Experts of a small language model.
Experts: 8 experts in each of 13 layers, 208 SwiGLU neurons an expert, 2 picks a token, a softmax router, a shared expert of 192 neurons.
Training: a variant of Muon for the experts, 299M tokens, 4561 steps.
Below are experts of layer 2 (counted from 0) of a mixture-of-experts language model. Rows are named router (the router's row for the expert), down (a neuron's output weights, with its number) and show model dimensions 0-255. Each number is 500 + 40 x the weight over its row's rms, rounded and kept within 0 to 999. Numbers have three digits each.
Before each expert's rows: "comes before" lists some tokens at least twice as common just after its tokens as in all text. This comes from a sample of Wikipedia text that the model never trained on. Tokens count by the router's weight.

# expert 6
comes before: "\n", " The", " and", " He", " In", " It"
router:466507488511472535442445520476461537560502557577528484528454457524464440452515493564500545493504586501450414449480533461465519516489545421476519484489484508472528497464560507526550510527538485559575516497589588433459497511449491519518477478520471516544525441519521523415590564522546535470564466501496554526541522565542538543503472598526534477505461508494465485508522515543545486448485536521496430420537510474508522515606497479489507582539523510524464495484434497581494482532548454471479512452545452578461477456511410552512477590512433509425476509499470523564485505533554515519596525509498568490527501507545465483488422497509468504480459526461597456492494455523566487499535531487518504465549461486477529470517509509508527504463543424503477488498524520575461513554419526
down0:514509490480528507446506486545478469529417502518503543498518526503547442518476527458562506509483547484571485476464469471466496529537499566536534491532480523496534476507488598455387513585472526511412545527495497506507487462416477548453505521496464501475488531562447457478416478526533443528425460464476484551544536479532497531486530516559503548503506523541568515446469539448547498509430469475419615466499533493513482476540476544511560564515608407456526512466446489563512533540403537436550520524513546467524506512492492504535545533493485490497519440463487515504509468509504483558520460483532464529492523599524537517440489426441509505560520560479566420558475439453491413485503468510513581484480532584462491537504436519530453476505485499443469496568513497481466532532460451
down1:459457465431493506518517509463496545492478494564517494489577430446510550476536449581553488493473498587425570584537547524486460506454531522527442491496500502516490515532486507534510481527549494449476474506484479478440544484506554444537496471537471516505576543491486526559577554487488509478518458466507467557476455514512526510556477531509506436510430497433441489494469439459502429558469496448526517472541487598541441471498538509440462486526515492513553499594562529413542513600568474493473505504446546500519507481484578541541569509484571503469494473500490471536448528520562416552476569535498484497494497551428510471457506513539551520500514543497511493486510517444506468583500628477496422443561533487455491503425437467481474507477474507491520467527478548530507483474507384
down2:629465557422480532496439489538490521477516483563511503486445514570528510503475465498547495474560495505539464547516504550540500507500440513464496492467474545463477506466530498536618480480465449483479511516534503498477527495505466510529487545488535545439497607423442508486489542576475452544532480470408501495454474576470541520546582438483510480518506549474526565513468462457454478503470504444428461560551523562492489486525530481540494601465520441528540500535483495503519490492473531466478517474498519547437531410582565528468469503558458565526431494422485484494556493464551473456457474455537512514581485465526573464527452432499517494487507509519442506588504531500546488496535530541526498551469529509436498549518463554464586521524525455427530533450440501523510565531541446
down3:562493508503532504515446510524505535504559513545516446466572468588491549480545481477485538478624493532546506484458559504499511438471458485508506472446506537481519508528473393451510539508491509568544424477507518582432517527404423544527478504488501501525569465546502507561436450482485473518477451507467519523466537507505498569424603493503560498463460505536442511541550439615501469488498486464516470501532462501524461482482554556505462510466451381414501533520453482418494440504492450491517554440591574444530502516481519497555462508497529499472510503480511466483465520501481486523494522580431487476483558497434545539473492538446511480535588544520525484514481541481483457558561525464451480536522545494502526527463448524403502570472510529517496546502508481509501562510514484
down4:571472535489535530546459490497599458503470493377502508572461487543580433510447438467495461534506382484511494507429521473586508466470441507515527477500498514495492537467488478505419469515506430534501467470438490483553509497580492441501517514476457470484514511476432491542576555480505418487534390475530456495471500491506503513413434491467519430396577508480469500489476444505502475482481578520505521511496455526498543509490540389545532454487502457571515461481490537482459566505524448517527486541496558493587494521470486579490474511509562465501511415487435530539497460538522450482493447540521459477529540512413482445490509433513505547449490484514529536444519530532474460495533480522453508504540492506507474501548485452486572427461534497511507451498474445432456493541475503

# expert 1
comes before: " of", " in", " to", " for", " by", " on"
router:543509499421546516524514488471577552452511470438523568456484538490480436543473528474564445475504448506542440491515533496514509426535427427551472483469560487462536507475524534473492468498457514523443507504575516587500516570509562481482512458471481442528538491534492498553454515536472503490438436521451401477547601481578477501425512531498555479461568441476542511445463528480459542526448566507471538536401521585537503515448480460475480495474522522442438486514505464462416523488560524584543482523477539434530478527481564490481479462491535434493499441437473414464465559553448503539558511438568442522445508491517516506540469480553450547526503534533439496484480473478447477475489440515495511461519476525515441505558534500472532452512473480430478501523529466495462532508461483
down0:489505507517471496439522516548496530535524467430533530579487473431562487452505483499483478498449538550584496482487473507540501507565430466491436488553505551482483489524448564558572562483539470551484499547511500431531539559542472501557471477439544528560427470514501569467526478449397535485551552503494504533466490506518534512485632470476525487487398479527444495555522523516492491437542526517501595490492530404481537525538558488488526522498568525517473550534539457500482442566509496526467475528487526545516449509460562415478577428449510549462472527510483476538447493439560498519462499480545492484552458477437455541496536469464571425497505496449498497433516551519532492527516562455521567506491520441525553521456537536520507481459558509455533491460433500536529537560474458
down1:474519448456429463472517599594449509480497531473442523524494476500529473497494561530498467504577489453494558547467444520501479602564567488476473504478474531451432541542488478465491548519477579536504550509485516537493448481488503465513608492440443547475515503500530496504472520462510561501482489521525525519552514482478460521401473649513553492543448545501505557547458527425545477511491494496575481510489574489497493530488488514542438539516484545519487527573483446386401478456516506487496452518491549508480534471459456559487482441513552488460451512331550507508503556437479520463484549492438508474502496512427519527435447513474555471518504486424482486485455576517520510526532476473535503497529553529507503499520420492499474487471548528476483511486520478526510532481510504
down2:469535513513574629517466530556490553504507448458555505405477559477496591466481459455539459526527528502453466497490506487522481452478490481462417476448545502569469491413467526539486559468557553511551425447510498555591475460530482479498492537477525495508516503508518538526380525462518488489557477495491503392490522489481434519470503417518488456485472547507472494534525472511454531471465542509537596570503513491506445498538489532548507448531404488467487510494467443531504549466469494526502506489592479525557507535518458525557546494542459478459494476526525524483481462468481482476571509558414484473498514472591505522527572427495552558550465537458470571476503488448522453503484524474490469524538478437496521385475534493419515486536547474541494505507477549499487469456444501
down3:510448510493494506464516503540501450491491501527513452530505486569521459503501478504482528404513506559471571527449547564491523491449491489570530420542570480579535473509514492501500461492563584492565446503551521466484457499533452522468575509499500534511516423448498492539528507568493502515504587514492559450484505454508478518480452506471484571448448495489532474483468486465484481476546516545523502494475489439492549433476495497563541401508436558585439487433475538541537449456490558599595486529452495484494476513512485509412548508505551407455406571480471494439488476473488473530578539475508418559561523527468514468504436470528548504513546516514541538534483545491519464493485494507495539491559458506526475484528517519564462551445430550431500538588548467477481520525422512
down4:531458478553548526496492458494442568426472520588556544539492525551520485516511531565505502450466494549533508565487627495460493447495418470511496431494545536528474412561442488577491591519525518517490550473480474518489524486481468438495450444501497474528555484500507569533436490520462498452489471510491604528525411486441592486481492526585454555495509582513516466535431546529516459522502578470474527535460503467532506520459519448457489466515430468467513480483513471547506531482472534488462464469379481508541549565553460468546440487460489485522508469517454558478454477491486495533410444536474498457472486544491416471566545524525461483465481514479514553515481529447494530411522492510491474499514457544490478540504534565568474508450471513495480440512522573502524506522459486

# expert 2
comes before: " |", ";", ")", "th", " km", " m"
router:462510518494533444560451529463529463449493529475462463587577460475550497550464459588562541578520584453450520539470465504491523451530533563489469483495520571512558498517473488532487506506485493522503501493455469459464527522504473502476494486444544533534448544414470432508455484506518491443462522437470458490489486515394517524509480480535494516526472490524470508482481474584548545485486481441558493468543475437475491524496530516510558446520534435514500523479474525503549470502510529451498551482492507493488507595572508576547555527466489565509525487495538498545500560479489506433432461558483533525443470419499493507501590421465520478477528425490539488465423478484499560548418515539509499542413497548533522495508543496530461468603482578502476362503474450430482458515515444
down0:556517485428485452468582474479533502509529536522435455576540501577448424444442573521529460442493490557497522535491546519470494503467475494483456533471438580471469474529555517490518494482538565475458492560494483453640532516389524498522519500524498591549524479532501494522533554489503530526511490504543558473521542502495479457547492544556562513491537576411469446460565454530488529477555522519467470542480501497513545435548486394470489514490517563586525448499520559521476565482475444459498548507488524587562578562522498531515482471488504472468446500471451509501507522563540434486506539461464499524506569517460490540578537512510495501508506563453497508440436465551529460519521470569511493569525482493493510514499557536506518538479513551452471463499542517433538483506567530
down1:533546504511469480477591489520470509438521444522533509474512445529414481509484491487430524516498536443442545611445559456418473468538490576493465535543447481466539475545492465520537413472497462512486531505466456556525567524520459463430508512530447570472532487493473474524459521511488533452498556522543464543496512500435487505574491532569514466558585473507465496498535524484534530525499439530457542457398430498499566519563445457513552501526538449478487524487542530472591493459410609501481478451480525584485495548540455468463476570458491547489483466498475408489459548461515492505484487544508536423478572558517551489532541512546554491501469453484501576482461497557522519549541420444475461466541535473511457502548449546500545542508523484469529502522526517504496484506478476
down2:503531531507523499486524566485442462517476568504477505527546571493548409490483485469519572493500517505531578473511467527480522509427466522512490497538478490520583546457567417505434548528434492579543533534487525465497437502495498573548588546493597475517501492423451473548563472530470503480536493554478551500461459537510586511475392521451541513451509439500489529447502506512487517542502446576427507560490503511510470473504527461504491415509537409535501472514460563438536560467498496554484419555482464538528532517469533478582457570506481455516496556523526502528456474540536430457451512495518502494490536535558483475503494504510516501448534460460506454529447529484525582526482423508481580556548490454430549491481428550454491522463503472496486429500549465508450518496528551
down3:463535576483535505503504523579501593529478469528557501496489520503461480482595531521507505546474469407519456462470521472442489557495460489439437540404473432589530472531509524527459450415483536465485588466485527504532557487425489472446489501467469565489518529527433425445440504456580472533507606524548524513547429497449545526456555454446479490443529467547513465531489538502504512488444581457476490472509537612437409544562490493427491532450499485492476488535529494542478506521581542408526452574485536511474504525522460549461551489482511424544491529488529470504506490496483535538501483500512471477516462526492537509491454499502509467454500473471415477458545537540550473515509483404528477497527513546545465528518528548515471500511553504491456534519483485510479434463524519
down4:503517602517471538498512532507450500572467556507526487498519475452477489437545546579498538459389481500504551538522486461481464527485439441522481466390430582446530468446511532576464501414452477488497491448503470474484446532474480525463505558491454507419549480443489475514477518507529581519540530524503576495540506509505591503489520517532533493515486446509481551478489483527563573486574473525472579464520541502458499472442537533498502511455443510558520540529453520572540557576491419527510522512414463586506509416470538541554573476530505517492507516474562525465514459516495526540548505444530470577493488537466475553461512476471576517526541521527510515477472589485497420529530477469488532504460473497462525500460556569536533464461565529525528451552540504496450506501526480

# expert 5
comes before: "\n", "|", "-", " ", "==", " 1"
router:531485483509494493529502535472546537419466500474472529540583467429519515488532490487543431492474471557547529531530467487489501558488499526443502474562487490519445499569521456564536495453519473472506517518481498534504565447516464474520551547521514537504448505488517447533495563522496466479558488487583533389447562477504542546477493430466490535503529528464538507486591475427499505465591521492410511541553515526477517487446491571508528501430435504524461497497483518576498501518485560553449538523485517546474556454472463420510422485557487495544451568475493532493580415553565511542519496458509454591462503557422546538545513519468527487448430481472453467567550526533529461543463464491507476524543523422476467473466517509448493466480561569489525476509534545555520422442571504
down0:534457477496528517419557531508478491460547492478495527503524489560521513469556495572547497541550496516493505519570521543544519499591472512572467494495561510510546510578482465445533503530446449572490555497509432478498417473465517563512460477551484449496524520433507475491471446573527369493423537518490486561484485495518480495531476488524514451509443529433482470433509495535505499529475473490506485515398568547529491493507548461452453484494482488489482497411470466451504509563541511511494472417496438455527517497486560445515558519522477481495445510565514490461518518471599545475438465540491470517513524435475451485522456454436490470493551545544479433500459589521440549458486521454455539531625495572484544465585490526491496515542475454541510573503482528430501465496459454
down1:522546533476470542501434521534496476439470425497477457547475480518511510501471504441511428480473522503517483478565512506486548518449571468464453448494545479502519490519544524542504495529539447442494503509553468587490457563538505573486439446580498496513507500503506536444548531549481485496494444512443446473512440514612444428548521422463452499503450515489534507508501498466446493418485529540493489493405427565418401542487500513577435504515468540498507532532511466502547543485480465574451554502485547480526566475474503520455536471566440500483523543444558577516526520536502574464569517460536469524550467490491513550548487500481558427497463563601455450498520466471480447511516578540510521476517469522494487470522522458573584546511445449486537512539507436525493531529479480
down2:467458501478512514483487513571510539537505446495526472518501531605477485552513438464409495481582547547515485549510473499551489500524530488487468473510517587508465462423549518474523624509566521490592488496465495468510485491453523518539471506424506485554552468498517499504538489527536415469561546471545624522514489573473487524448472547470516525426534521530466529487465474447469456478507482571531613486492497509497531479490490517465425510435497540493427468478536472538467467473492533402409452555437484477471517494517451529434523516476506463450494578482484455518506478533511490469549629497588536499496466532523492461474562509473500516505522483570441461471475522575465527530540441509537518515520466525487462468525465495511451577520482503533516531493421562530514540522539516
down3:494478532450491518523479507494493437614513569490475459555517528526555515524490429555596489596439439493541395541528439496485513539474523520437489500493463404573538534526547564517573452533522469514493563483497454558497514516499481492463441544438496539523485531420431478507504574586502411485452483453520592480509475517501536507516481571511540590462474525545476466494542503469464459504545499446545462526467430491513492501444435434508550515440481501482467528478560510457509503555452489428528492523517479542442475494458487478474423498516474476500478582520473513520477508536516533561449529487544546598494514503502510454507465478485478576475467524521489524488527478475514412534455512454525510486513447456435503494557487487559538486457536463551518470529534477500496434456472550
down4:496453498465591535531470511498589509520443455463494493487461424424464490513530516536485446539504594458441457502459499531550506501504473504520523495505494532419578493527516445533481491567472484483563544494516521530558448527517544493430448489479464527452529498509497534518493504531533513514458496567476566430451468501445471531492463531509504484514530560529529456545527525449529551463478464505486543489501510505514525511446551433493531534540568548500505504549467542464588526505513469630440470486527550442528483525482502508532471517545496468499392543490497523537481519534520399514530399579459548483538476543460446560530460477528587527497476480442591536580480531472529530498491517501560450504525573471450483513488598516496430478504501493532528490590447486516469440509471442